config = dict(
    n_layer=11,
    d_model=192,
    n_experts=8,
    experts_per_token=1,
    d_expert=512,
    d_shared_expert=0,
    activation='swiglu',
    moe_layers=[1, 2, 3, 4, 5, 6, 7, 8, 9, 10],
    router_score='softmax',
    normalize_top_k=False,
    routed_scale=1.0,
    balance_loss=0.00163,
    balance_bias=True,
    router_noise=0.05,
    init_std_router=0.0128,
    lr_router=0.0007,
    vocab_size=8192,
    norm='rmsnorm',
    norm_eps=1e-05,
    tie_embeddings=False,
    optimizer='soap_variant',
    lr=0.00558,
    beta1=0.95,
    beta2=0.99,
    grad_clip=1.0,
    batch_tokens=[32768, 65536, 131072],
    seq_len=768,
    train_tokens=371400000,
    steps=5595,
    dataset='wikipedia_en',
)
Below are experts of layer 3 (counted from 0) of a mixture-of-experts language model. Rows are named gate (a neuron's input weights, with its number), up (a neuron's input weights, with its number) and show model dimensions 0-191. Each number is 128 + 32 x the weight over its row's rms, rounded and kept within 0 to 255. Numbers have three digits each.
Before each expert's rows: "comes after" lists some tokens at least twice as common just before its tokens as in all text. This comes from a sample of Wikipedia text that the model never trained on. Tokens count by the router's weight.

# expert 1
comes after: " in", " the", " of", ",", " at", " United"
gate7:142128108168101097153085123155064073131153093169144116123153171151078172113088062106152110133133201148099090161196145154150100094176165176104095086138143104134174132120125123108120135099130080146196115183114174072107160123113120116129107124144074045143122090107113122139099120188106132060114139135103156186103132101158123151125130127102120133094163083129177154156077059182167157109130074097167149104121190105132122161074150130128080140109145131098163133126150094157086161154129140059165111146141117137127107145126173121162171038112183140073139142178151123152104108169142139153
up7:120141164107111167156160067095164101075091151099129124072165174076077142162111113131141147167138090133081173148111108100152135145093111080174158128144144122074136126109177124113093143199147131192157133134109160144137106130131165102118147152125151205128197141075095112135086147205183105074155129139146177098124150107091122153135145129132096125113138155150082098151075156136192142132189087108109134069188146124125110159146137105082139113121150091141184083115129121156149089125198095133081140105079165073142144138060108088117050081155130167087121137086125181112094150154135120101
gate8:123099130139146151164133094140091147136111139185162174126049145135163121154122109127087148049106125145102095087114112103169130145146109126153090107161185188104165160150120140157177117167162154050131130102110159138197077122118117128106148102137147161110079117202134132110075073104143108124156120073186107141141122072131093075127157127139137145106182162128136083110133102039120046110146105154129137112123124138077096155037116078080151160121169094104133138167128115128134155171080165148132120149135122097140161128095126144098124131115132156134084214161145203123159115188156097161
up8:091122151110123150118101131115116147141137107116081171115118089098123181134198178109180143172124071130158112158112145129120161100172148113114125129106058076152146172173133099143110113166130087158136125079152130155109084124103166157089126134171087137154146166134150169099173155156151104090157104225095165151157163083102162122086142158155128140113059116145101122114081138156131123097064198161091116175100110077116185106123116083133147109123145129140045097092204089150163156050125086187125136119092116134157146096144123171132126117165160125100146097166120080052110097104118181126
gate9:171090129124124209149098111149124210126139094119180107149143081172139121155130137122101175121077197150083127142087103118043093158135100086184142097167091122148138142186125094152118174110108135143130102176155111126162119171129113074125099094143100144079149087038115116174153139152138132105149105136067150125135166116112077125135124095088162129134151157140109139131136173154135118102184077137138133107158124094080104145131113101064115116152066158128109124152162164105172095128132161153115131134082131130148150185160055091079068204145126222149091141131087124118150125130174131086
up9:129121152034094136142085129102084220104121190133200118145107136137118137161102158157126079143086161140132153161070121092085137148153113105139116147168107162134131107157158152142052117059092122108143099124097106185170161113139160088090148116156073128129168091145119125096152172102137129113173092173085160085080187111150074183103103163052167112161095123130127165127127184108128165170107186101148113136180094115143148112157127097065135190155068124157139093142152163136135145082143120132123116127128087173133109166135078082120117136173152151147144133111147114057134095115165091112
gate10:141101084129160101176160139156076164155101108139160165093076144108160135120126154083145153132148073155120054140104138108148146135120152106164151100078064125148102133155113145120101112130098157108088099129180095189176127118221075106090161125102135108092114141171168126131131119101144079076132185156115133129088146178086127156081076087104169121124158093053202111085139120081105146152129166095123175138104142147095202200148123107095148121107170117157115153085184078150098105181119111117156141144164153163158222129136125149119158093115111072136128137122079150109166143102113126098
up10:123111072051142136169112098141126158125113081116183123121084159132104145194080081122077111096133117165130159122138147110113144183117153193120151109127123130165122121128129120093107132163117075128100077117128128105109072135171102127123151152118109121143121156138166153141168133147210114125084160085072094100063186074159129177112147162113100072093160154092141151120129096091110123166139059166106065185112148116124116115099159075074151133110182116065160141148044128119139118151177100170155158140140165185161150128176137207128124134088140131149164130098099143101149079169139176184
gate11:125112116162128088163106102162100089159089116173157128199188113170183170121098104143087109068068078110157056158134212118164131159118079137113107151168141140166153151132090127179148164183110144125145095088094107118130103111107128200178108076088104125107133134130137042161097136093157138075149174096161128152120088097130152133142086125090132104169145108103131132063221092099117144137043137077165096136149088146135156134115102138150180154144102124158108094170139103095161122129150112162089130138120124133160066169086176109102137179122132127123156122130134143119103165110110187133
up11:217102068098138142136121153146091083120192098068089209081127146084141089186112135183189139113189109149148151173150073114179113114119139094149102136113137142098095123110165133140171154155071124131125133128150125172077134099134176140124132096131137111110141089190108155108153121131109091150089148157169123111103123098100101200130133116222166153052134125127128147191117143167126162104092074071117135065133131168123147099120125116067104168084161153124144134156102166085151123124110148138111112098148105107104154115174084102147113068111112096083160123169160167162125069104162142132
gate12:078162185078129130124172137105148159172098113151156075143131177166154112108186166081168096080120161135128115159076166112143042128186107117119105160121136101158127114135101074097108162098122131118203176188127127111138100137111115126119071131110119179066120115148110077104095132162113047112125108104096157120119123121080133114175097134078136109182152121186102109163110121137156167139126179114175175137144148151049120147084133063113117222119109129103151120107140142121143166186118088102093118173111126112096128133070113136097094149140164132093173135105187169167119159168170099118
up12:088201150067178152178132124098119137166133132108085093119140140075179162161123121079145134144078085121143148154074146180130118167115102145150125151119174084152131150122144065099107153087147140086165187182078121136172119150092103052104122143130122196111100103130125168127128128097146094116097085166124127144103101154158149133161122126142157112147115095161118068194095060106164138157070191146156149121128176154142147155061113113134157183140080142085110092145052093107138129204102118051128137109114065156131139121126117129131098125139144125138155125115168161186136183077113084134
gate13:084114124162141090166147119203122083150106085138076185097113082159146094107128155085126158169144097129107133082138162170106171180101111130122127146119110093144123186154130127109151123107093122076129072108181136093127140086132146150077098140158213079126138113143160076129154098116131104119113173111106150156148149189110136033128144106092139076123192142104146130130113139136117078154063092190143165139120125128080081128077095070121100132153182115167108112124120177133156159070095096133155154172182130119149165147150130105145110120086156167182076140176184192131160116103093092164
up13:154111157151143097148148158178120100130144055121143179144164085099116117103079102085117154161107070132075145103121112137131163182103124115116136080150133152203136142156107084113168124109119106118122077136163090103122150105050127138095116116139173113127139094160153087168146072114203110128117131114118086128118170117114149067115172064119107118132152121090220114197188081119127120150086100183165137132088149078122097145134083093124165122173110104132184144085120117113111134060092105108137154109102148125134184148141101096203088163144223138163122157140160148147151144181127125179
gate14:215096116159096215145126131121139139154147094158165156143173099060174149147155107117124063078158211132161121100100118174170106124151143142141128135131125099168104168130100086079127104095173079100084056038186091079138165118106097122133160130149119179045167179145158095103095138126095140111129147183104133086158124095082089156114134113142187173133085105141130147121147089131130114167166137132103190122169131131091126085130142112112146164183081135151134131151112123102127127085184101126103098156149105153155127127101115103063119132159101156113098141191073133140152127101148108108
up14:160109145120143140215123158144123173039154115176124131126183071151127180094133157106084104113188095117181071163118147128160049178157146097111147125087077084142183162133088147145156095140148063085109206078109118104202136100106171084115117081117136107134132032099140119125113129132111115162153147130097147104097099128095118153090134107145157101113138135183157131127111202162093150088161141188099174167138139113103124134069125115179137074175153166118147093091114126121121125115087068109120171123156123146130145120122130155131093079182168119116136101132137155149152108090156128132
gate15:170126185033125100210124072191070079107184138101127117092052158163149161156106101138125140131115161097099180102154109137145187097134130114172148088100141139171068143122107098077131136079124157184082099108094182111125164134157138110109077104147151109120099115153085121158153098159132192107180145112078165124118150176152162184130197137140138147137137145190114109145137111152092142091114099098083194159151069111115080133154082114123090148101109129099148131109068131102162170156146102146136171115104117101192149143109123177108094091131113106118177145112141134167108118101122094125
up15:152129098044156040109154164113123116080138151195094160080064135181165115121056100132141149130146198138116116157128153094083161114156081162095093105094184128124099119140086130099126169192149135139165117132115106100125169114128125072088119141170129094155128092180067112143136141112081165143174168123071173124132142139112134114111181181152137140100170103154166129169116081115170124133099129127112138174128083074098099117136139111108114182132155145138147177147138126107174208162122112090155141157059146111092105097115120111115105125125155089066109214129122125167140131083188108120
gate16:166151151077088186164096087191126119154142135123172125101107150108098070122197110110038083193079110097095119111120154206131115136129102111108125118080143098132139152113119093117079190110166154106089124148077101174150152117140125123146118185107129190139113096133167072138108130130108123135104075163118137117161109096165153121142128080124126109084103080156164113175201082075103126129092176139159194127103140135154139225094129150129132107146084187158081119167107103087185170118116160097148156105119076103109153140115156134120099120146179181111137122099118106155191149102137131146
up16:167154103107167141201050131147076124129135112159056110085116096064130153132110113141094152157119145101104137154140106190147113133122131213128131162131129172091122107133127149201084143175106173160132070213135111114125161089091166104102116140135136099130179148077152165065071102136162126096120101088129128136098153166132149118144101136142128130089141062179143141094101091136121102135113094156111112105098109110132122143104111202105142110171156175124132079100151204097155152109098183170078153073113118152115170129173149077134116152166132130234110121108106155101123090146139088115
gate17:104156119066079115121169130084163132151140028203192100142124104138115072150114110186198191145110140085131094160174127160154130102101086044110131101083170136122156077109125123132158168095133129122122103138110086114167129087096126140078133097083163128141146128112137116104146081137101099108058146146121112130080083118139130141091087138104084168109195115169134120129148134196147146154149153114130123124136119106119110194167193127179118141060122089139071135164138136149166070115123123116118157166147116108193119162150118135095102160115194130130101148119179191148086175148113137151
up17:138141131163105126148138123071153192105080119133123124135172154136140128127145161179134173108086152135138120135167146167188164116164151127079094130212147135194071158110082138183072096065128111122110118074134163103143135095160115102128145119137086084092099096191129143147110178144144082150072097080125120104105195139174126108141105111165159114114171117065131105091085154157087148153098101064177122154084124158146157071077121125155144111182132173065184117125120115132121169091103156128088097118141109151187155080174092100139133124146122057114144184134094119156174128157100092103

# expert 4
comes after: "\n", "-", "|", "=", ".", ")"
gate16:123145093106108168053107128152128071162153149205161164130105125125121101128157154127164127126068158146144061105175162084163112147148138147161143117118181140104142126058163145095141140138177178155135164061138123104145130099196091115156111092109129112129116155164129077118176173082100128165146062080103101141072097109109150132133165159119131084093200131156130148132099100127121153165113131092070143112156140133089195169158111090115127185118100110072102151113165098145216156076176099086162128098155129085097042146122133081161117096129107118130149161111132120140093144178114165107
up16:100129081130079130128113158191137131090164172201158160125118083090124101149138145131133164118100197088149055121174215127152115085186177121157112138132181190106116105067118159137134127118148107078136145102132137105124103085153037127096150144160124155127129141075085092125161160072090158081117160080071127102131124066154153141129161138056138123148160102101151141104132157101120124135090144099089094190160127154135152144151139144088103157100101099121102150107194109120184115087166145114149093129115166095100112116108171083201152157134093111137170144175079170134136155150090147110
gate17:131144086168126205176120102125084115143148146096135156128118105129083084180130068136162160164124114135088144141128136146116103059176138080163129080105096120163139122165116095177121157110106111140134189084118064117138101164110158125111095151186168134162128134099169157157102110112113138112124115106127100115118115146176123167134197093166131147142132152065101149136142121081117125100088071134161133160094110073124170131094113153073171166171124092108102130133102092137148063076149111090106135089097129131120168101163094155110158165212088065090135150195157235155137085143195142130
up17:064166117200127134107110141122154098138147139082135159099184120179173060116168152064088145084107167155109148144132210134133121120114148144075129147047134148124121086139082152119154112113129178169094105135135135108149158113144169089115122157087142132088102152133163132142131146134056139123083126110078146071156128059144155091161147105139128107107117193141151155120103120139164200115096080165083107159120157062116183143142123168104105144191127079162120158157082103128148123112162075130062156112125145098128134138129071159172149123152126084118138170203125180143113106095154091061
gate18:112115138051092165133138083141149124129170172120169117145137132108136146149121143070038174093146117112172138172140121166128156176117120141135133176122128154166133123145109117088126140151122091056147084137163106088150177160141091074115134138121136090116161129169170116094071157142130084149069115096159073102134153129127154128147148186146124085191180168091087079155177154069140143168094116145117104108108169119186176131128074053117100081114127117160155143157089059134114152062111133137089135093119166129112144105154156145083139125087211102090125146188127161175118083141091112170
up18:129113123076122152154148093157233166120110177129182110176153106098121102070121101062059159143089181168243105164125144113157148142096087069188127153121175134197142114065126122127160141109148089127109068142130116140095138172124092122073106133135164082123147119105116115102089126178090159135139136152125129132110115098087133151061156134125136115164165127081129122150114163121113137096128149164130114137149157171137149109171157170148096026118068154136120167120094193126091114097139095131145138087141139181155133111144094114091121088077128081102152191152142138141134092133116142128
gate19:109049138111072110118085118120099196119146164125150147073119103110145119158110111032149155173138111174119139103164135138104097135138073111115113100124109104119132116107197083152123086164092159079115185120136137161112115100153177101087155124121144072131132126122116133087146145121115164144138155225174171173097110145142121117132116131106108130094119178161112149134139161115207113132152153136175009137143139142146114145133125099107144149105158134170097079086103159119049152198087105122142161205138145127094106128146114084128059121131096146100189178163154135140125116195120100135
up19:146169139143111136143133156135143154154141056083081154154105103095140166142118139162092095141121092094165184093138127157163099125170150185127115127152136141142139138125109092185183162104169048095191148151195121099140146078065183162165114148125137117116173088105120139101132023127170084125126139111141062113172091154133130122179141097101144087187102117106152147094061120128079167104149146093081145114145098128118115142148088155206131164144148128065143086152124085139100164136093154096078046117119108167151130185116148117155135133150131189111107114130109099115145106157071144088
gate20:147054104089118109153106168097146131138115113172139167135109165139203165149143062126150143092126119109095176156146068146139137145162080124139089111143121118136118080165133121082114080139133129138179134126152133142121119109108144147120092112107133112067081162156106099174096160133069110134174164124174144130142136189171111140118187170097092139178100156091110107117120111157161101104106139127120156045137090197111161130113082146077177169088095097119115078068143144146172153200092104149141174175129119202069076094103143123105131097162123108145169088138170088102102109129108184207
up20:156051121104089081117111160116128129154095160165118132193133173160135155142176068127099132132142168148089123144130122129115119152107046124108056137163116116131084126155128110169144131166141154085170170109161171131110106107096102141134089079050152096079100176129119149169131124132095137134138166142189102121127149159141123125093161106118106094149123124139128091077095112150150122154114112123143109060121127160145119192134088105062171101192127147094104079129158198123091139182119132151113159161191166132095112081099108134102162093157108212186141093108169097122127077161077158214
gate21:104088087135105155119125127146091076112164075182163104133104126159130184140172152129070101116156162112076186176101176140125099104111133138147125134122091122068150146127122135142098172143126132148131094168113140103103111163192139179083155166089089161155125117144142111081132145037127161089156120186154126189130124102095174153137107226085144103109145160142114145085067154156113087103159073102124124174108029147085127126079160170127127138111091149132133135145178089111104162100070085126164130095097127127124139158139132148145149173155122114181099110190160123102092123089109105202
up21:140158143103117120115117181142109093066104167175094104085097114107115149137129163133109096108139116111237114119167113135131080148158115149080091118078084170158155117177126133084127148096156157190128118186159127121139147076089183132129065145131150081111106143091128170146147112169141091166123099144076112143164165180121129148108106157141164123169168086162100184127097104072146172178114141083150105138148116123120100068129135162130178105126100171136131125122133132190205104086119129093161143154145113138124104065049109174133093116211147079139102111106096113128094090110195076144
gate22:179053098131156096154123175112145129153146202089125132155167153131163112148195103102130157102188075169154121105129149150091133125140111120124166162103226115171126114119133136122114082129167090140130120137146163143108104142126087160145116137100086204115121138158145116150126096179138126183109072117154153079143103156111095066110092150093159133122150169143130118136168063113096096173123128108087146147157135175117099149120082117160101146095098065087189147081161164147149102118153106183090150147134108120075156062125064053082118154106094122152104185131112139105124137089085195078
up22:150139141118114101152137152139107133123146178121130080058081175138162144123116107104123098102146127103150094179111131116159177173113169079109120093166104065115080086111139098102101098141160136139103143105120124166150136166092154133162110107132182187117078155135181110129128100151175137098100108098113183087158191216110115079101118093140157129096170127059169130133091062142036130182055121160097058131093133123161135166159155139118125125108125160105128179133180151127111070105166156129139188119137063137114149099129118126158151144094146170103136061118112144142196129204136144116
gate23:060134092108130154117155143154064145114146153113125160118141106082122118101151093103139166150060101062061136156182103148136114098145152080144122123176097181180148137129187115168129114148088118131067123105130150168138134187142185106066164134152101093108167145143099135063156145086170172056146047124087062093118102122110128118146163127117099144139213103135134125133113093121128167121146087164097154125154143138148113144110148153180133202170098149132111145175154100147121157102132133132111123120107137084113104116075150114102112089188093148210198065145104132098167125112159165118
up23:163146112110121124152191086055123160089175160167123110124151041172138172127117107188126159147096147119091170094111130161140143128179190123135079179149101115165178122096096191113116135117129082168170139089108113106078159081146047081159186126131121154074133133137123103163177118146073165142164064165102151110120095106108214104172130123099117191143127172134158107145139156081163078120129093101126145099094112123120154159101156150090135112109155120147044124131098129147128105158115158153158102134117139137139140094144125116116055140105098142103081163133145101153092137145098057183
gate24:102165122105135129144081162094029069144174145107066103124071134051194107158077128146184158140109129113124113115093115131136107117158108159154133150114122117119069125110137099131100208112184152092117118077085144200095082128126123105139099131231118075115165171146121181084121077096131185099128119113160140056130123126112124154142151181136127102129117106137143159099097124166110123177146149081163129099139100132116120087128130113147098114147150154120144093077112170161135169112123131189172111153178157174127148184096136112115086211128091126145155163146159187099096160127114123126
up24:155145080168122120118047157103120181164138163080131139101094117128197137080132157162069129121102141072130085140150091095087119149139155063160166111131142076109165091111165116149121180151158129127093148146075108219107141175061110090124129180146143157119152090140138112111102132137169082109147106193115136137173121106091138093159178163154131158148163072135097136089126063118081143085112251149127092099104130140169115092158113153118126088137129137165120083153179137092154139065120121163136088118165117153062142122101146104171102134102110160126161173119100155136130159106105160141
gate25:161148081140117139131105118101101088152192150092073124078087086125121075048124105174193176120119103143175165156110115093122130078091154170120159160092082120149141070127108099165117111115113143136128184090138149117136167122077168117133184139131083128107137091142161187105082146063134138192109138087182157096132095165135122125128118094146063093116093151197124127172130127107154188118151159171167141174128134141126153146080200106153093116093106106191101098123136134197139146119066054092078152144188115095127142154151094133152145172111090136135136112158176151106101128139103138134
up25:096113158120133186191089177079109101161086066153097186146108203107157140168092146139144107140147138117086159117178146143123144122163101194145181105144128115108097168107128102164125091105153079160145140120107133053082094139172123128096110166098159136126116154164137194152099108132060122133111164121114165134123129120144079151145112132170078141187119116144136121078105083138103170130098143105106132092129023162133085092064125175157144160100118104124135130096118129127227098092159183094139090168097071147079163099179125129115115127130161166147104128151118133100165120111150175074
gate26:153119086136117090082135114149126179085130086115153140120183108099128165146133107139168185090129141173120075118100132169070148130090145064149097105168125115115148225059133164098147085111141120075153115157069116155107135164143148195156049158159156092040089132097140164161185174143146120138108075058096108113128138157087123067099127145120159154146108118121130141143129050099112138133113101161097135150127109114094141179141146117166128114146122131154093146191174177101131120156092149163129124122128110168142177163170113062116127139109133124096084186162169098059122163142125143156
up26:140129132115167164177099090105098104113128133129113166122178160140115131126109079097089054235151105111091130094094099106105138126100126138105165104145115140118120097119104118158170146096124175189148113050168131102097165115116181089146156125150102053166196099129114225151079202118098079089142088070114112132122114146128030199129157143123116157094160141138120136111153151142129157044146113163122100142108120143138142104109147117144114164115120138155146148111095113171125112139094159183145141152130037125105151119165118099157161114158160158092179150134063109148118154126166123154

# expert 3
comes after: "  ", "-", ")", "\n", "\n\n", "%"
gate17:127148112131089135124083166136066083076087146110118138136135162150137132070138162142141136082096105185182130092180172192123103067167128074157174127140114078132162143102120132131109082152054083129140142109147191178109108106124126160119140152134102125104132195162199169072129113128178109127117137135134114059139127201154144121166035125126125051113107145158172120116117117134182156141095121110123161146079054146096088167130153106160126075179123100143161087080135129102149174195149081095129140090135158151100147145077125141128142149135154145104173162160116106109148142121102118078
up17:178131156080101159138221164154176096137113084108150076094098165158120153140165141122089140153073097101198182140154091088137104142166152119145151123092170119143098096111164160142152186109151105170111137087105114102139137095150175107128087102119150092159165112123142127113132113123146113177118126107126099170138180107132094137182133153058175118113163138044173089150131123143174147106158078095120128124122078080143121131136139103113149185086142143110099099128066142139123126111097084082120079198142201177166114096079134119067136135154186021112128162149111149147123097112107131127
gate18:124148094172068103105126088099111143160109162137098132123098107165108107163163134183130058076135087146157136140113120148176143107128103067150061127148108115154129138127124156181111121096140094141122185152111135123115100101159144163199112125112131101169069179147116154133077165177105158129137085123110122089100097133134071089135117141175084161088105121082084149176142104157133112145134095127155160075167090234176078107137166114163171134121113105164165138119206125149147195125067181117176154160083120129114154073126098193086079100133115131126106079103172125140137100126135186105
up18:103119141127086150099129107154142157114170150164162146178137108167072178117131172154152174133116115118133149112114171158057091098171205137121137145119071145146076148075093115158132173125163086076107102119121111103174116177109072123067123108094197093089117091149145166145090136111199128078150140084134125115151147128100103137140154100110109097122148140135050121096127141086081071123083114130117144162130087132094142153145167150122143134091172135194153147121126158152130120154164028113092090123113188135173132148125117123197121112127191133099149194069105163104164077154164082138
gate19:093130072127169168122137133075103137144142111164218093104105106076125096108133140128105139099112129107111085122144083134158190089076072079105094171071125120147100175123082106111119192177126154088105160154076089134110195156136160182163170155119160102161111138148123153115118069154145161108148109097115145196115122095111147127095122036145147104127162135154143121138170102130223103176147142083132133129149146123164144079082106170176147049124103139114150123127184142165137086119143124106083111186122122113161133113181126092149130180160105137137185158108106107138106125062124165092
up19:137110071138097103097111136096174178129158071103203139076099120075139133093140123093072149077109093125114142134156134115167157106133092113102149137128160099172120176139108152105111139141164127118137145118115067062157195078067153160151169114135206090127125167153171167098155084117160163133131176136103153178115110086156163070168085091159119150112137185120126168180133087083136064207155135086101125111120107141132092102120098110167156094140111091122131110117145145157104136113104124183148158172079160097185110101137134174144148135099109124122158142067148046152185126093140171121
gate20:065146128121114125165096120089073187123184193156122097152092128141164175149132133163110100121091120120069099062118152200148114138135093090126122191131140109121125138106172163053132164133124129139112144096138087138109105205075102138074153172201128093187156119151110082153106089113207161153140116146091159113156157080163119096108132202134119148174132099173184166112105174145123122144157133105139155123104119099159093112116121153145098098049121128120102124136109112126170151103124120075118111075156107092106181119135124098154135098130153207144154076087123093175137124158093131063
up20:145108131131119127130050143136082149150115152103135112108142104158138099139109138135107145111056155142082128139098132067139084130170093095138193151058115113163200098111184174061072201132109091102123138118078064154089117195151163160125166156148146115186170050101129116124133121130180158152128106165038149175132163066090113098126133161150105170096086104144167131072174133165134134122138152092128125161085145152153085123164125131136098150125118169144181111083165140121149103103107159117117110079125118143112147142125139100169156080114113174177152095107106092187126130139174176098
gate21:115143137103108189148148128169155123104118128077156090141053068111201109183110094109079132074130149147139165114115137150125157154121110127134140100118127184198128131129113092131155184133178111137144137167115126153085147100102162124104184106150141139180141109110148097137138175101129176142074110167139131090047204146050107185167151105127103140095082123168162183103127086138116118111089129118104054078061164154116091161126151145104155126135197111152118173132078037093127148130109107085174092140113117083142124176144108131113130174127146108116121091089158111197148115116160130134
up21:139107102123142063162148163097093141167178102079158121116127128114125154122125205114154126097185088090129102181136093076068124132113121145062140125150128137157090171122156091146141117116125175115083111130189173120156086142191152059122159149137123139109141156096125143105138105146170099096092193138146147075132062121136110061085129183092075157183146088146150074190118135215139128184119129140126128115133114088149148068164145125106115143132132129156101117173101146077124076129167094052105127111153154105119099130139151198165122150162162127079101136157073155119118118088190125156
gate22:143128108088141151114070137146133135138140125111123118159141147163155135140162136062139151118078124118118124060123069150182105145141152099099115137189111141107180110149098099128135105127176110112128126121131137141057107146157129101164103177191118117072199117117119049135115075114129156128140168119181073121129135108159137086184062142149117132073057131114139118146175183088151120110175091111132106129191175138155129103146176098091115178123107174145149078157103140129113138126121077150101093154138150172074098068084161139143181110091235084163131132131097126120161064172117187131
up22:145151112122103061192142146168059130089108099093127143163114104131169152198086123181083148175087112150129191125106102084117134140103042189160106119158083067114188148196112143062171142106091109134114152084101163138088127056130116163125104120104099147098153126147118106080164166133166140121097119122131102130149136154119136101112132129087152115185140112099150119074119124127146092091154169109119172067148145064210065174127119095205127135138115148151141062149134142182114134189184132136118153140122132116077157149103159129153102144115142093168149129110094149134102164162107128133
gate23:131146106147169138079120071150083125144115140133100111109161185118116118140139187184122125106164142118099063148103131118109120109133142129120151113157138149160118119157117128158153091131118101137131140084160106048142149151075105160164159149139107074073132171174238138146115091143168099148070112128125129113118118149165146079144175132113087091095211114151046177090073160125154192136133140115118131149104116126114096088102124055116130119084176138177151103093164172098154051145146094110103101149116138142120104159167060072169115128141072123141177135118145110107135126173171207165
up23:118148083056189130119143098114142164097144097099126141125147096155107128104154156132161113063138119131090143172124136144157127143145171144149174112153136171150090118107142117110108120112149122079142190151102104118156119148133151040114159103066161054153131143132123074103185144138180164104142141146133165105128163130091137085165184180057112101132136145132138126099084115187168107151130131139122113089087125127086068167158134083124117171083153156147164048203137098054183134050125140146067090173124125114081090155082127105132131137093119129186148094175176160150139111116170158106
gate24:193179118106164150151113125220089111107135148108171100091093133131125058152126126131149122096119144120105173130156195145188132165122093177099121142183140123191149141122116158126143149161108126121137183112192078160160133140153074130151097120108100129137102140123130114165087184126093122120140094146159059085156096142089145098137115081057167097092087119165084161130092108215168115123113117144164148153168116096147129122141135105120126099073094126101140169148146092165118075147151129074096100079104176105168090103105114107077085144120112139226138121096123159135136126134090061192
up24:096103109116107163058103119130182110121133079092191129123165110163107168134122152164068163128114150173116123100055145114133125103142108115131097133090068103145148137073087173150110127108148085120174135145129092153113179055138184135130176190101181130119157152159096144079159062204163136134090139087106132201117183218145145110121129099129125132182128105126069129109171106129090118131159093138045108162088128131083129127124132133124162114122127135125127088157095184168139145086124108071170072132170172133132124127113137124161170064093171149116140164064126156132141128121133122176
gate25:144076132120105116103182147128128092117176062095164090131122098132133119157156122105148196121143125096166122127159143105161112081071121175138112164099154105119092107075179111154152107181103164145118116107099168166149175111077148119197173122118093108145133111110134101078164122170072154133109178132174066066125076098200080178132137122141095160103099152128059098164095107170098138182124108064139106161075110092109135110144130162120143151051140102187176201113144134134106113197153129130092165141131101117086104128161105194087098141135143130183146123095132117157117112136177144148
up25:157114113081094127127087161132093167142099176102130168110116168116066130120114146071120149096125108145067155108098075129115118143116131122095189097094082172102181155075107102138122147108125173134070078135138122159162115166127100120083161105172133122128132088141093167163094148161231153098127070154084201157114188184126133129158131095081157120132140175154105151114095122126146099129048165156118195159102141160167149124127118088168077176160170133138096129139147163110148167046112140092131137158098188152117131046111147138130113113196130148155081129105127124136127146100086150092
gate26:191104121168160182138139120147069119111153168147163145121096104128148100129151158075135103087119154161132122105111127115122130180063127099125173144127033144079117082146130101130103163087152135129124132130079114105176151189106152126200138174088126120130143127111143131092109057127142133098145116160132193124162111147171102134082135114183096115149137123162114136038110175215116085119105077115120109178122112109184091078046161164110115135121099211095145125104111106155177077102182167132071153122106167136108147157131142114126126116144136129176036161138133124151113114168097123149
up26:086097129109114081151094087108150122094134131154130107111105145154148127205121179112113106144127109110125174124197141117059153114175136123128118092106106127078119116088121119129212119183095170130184177110169138107114109086123110095133117106130117162121140154154138129148138176096073165101112145133074082125130086106117146106169117077158142111190076144142116150188135190075142179182091162087147103117155183087118104170171120080144114092131134100157145107170105117100146118182041127138100148140173109162134155120147155139072198152192135082152170146066108134136046146115139090099
gate27:137109064141133170102068133170115160159183103140161098107132086184152135115176113159122113121129166152124142177122112094094102112136116095169118145120106079179173098155131110106107187120082114149098077121150058049116103151093131092128126188094129170114105079127130111146106161092164153153202173136141111135125124084131082166158152075135089112150131162147118134107149155094151163159078154124149096084195146156133116201184084125134154077128090174164134159100115068121098115141111146125097138176118126065080170129121157132173168196120110153168077137077139109117062115163111153090
up27:046158120085177141092132108139100178134119131085108113113147086136161199140129067171158107118115087138140117141162126129132162189124153155154185135055056150093153115076216197093123150122121142140102062116129113098146131141123083109160082159129122102176151130092119099164157165150131094091115121168141134113143148103129102107152140111146121153129133148112145139152129088125084081117146164060138081184087191119123105174129127183126078110172082178168121082133070093120131181092122124115166133138102114104084144088175164064127140106095151114137125132119082159139208185154152155115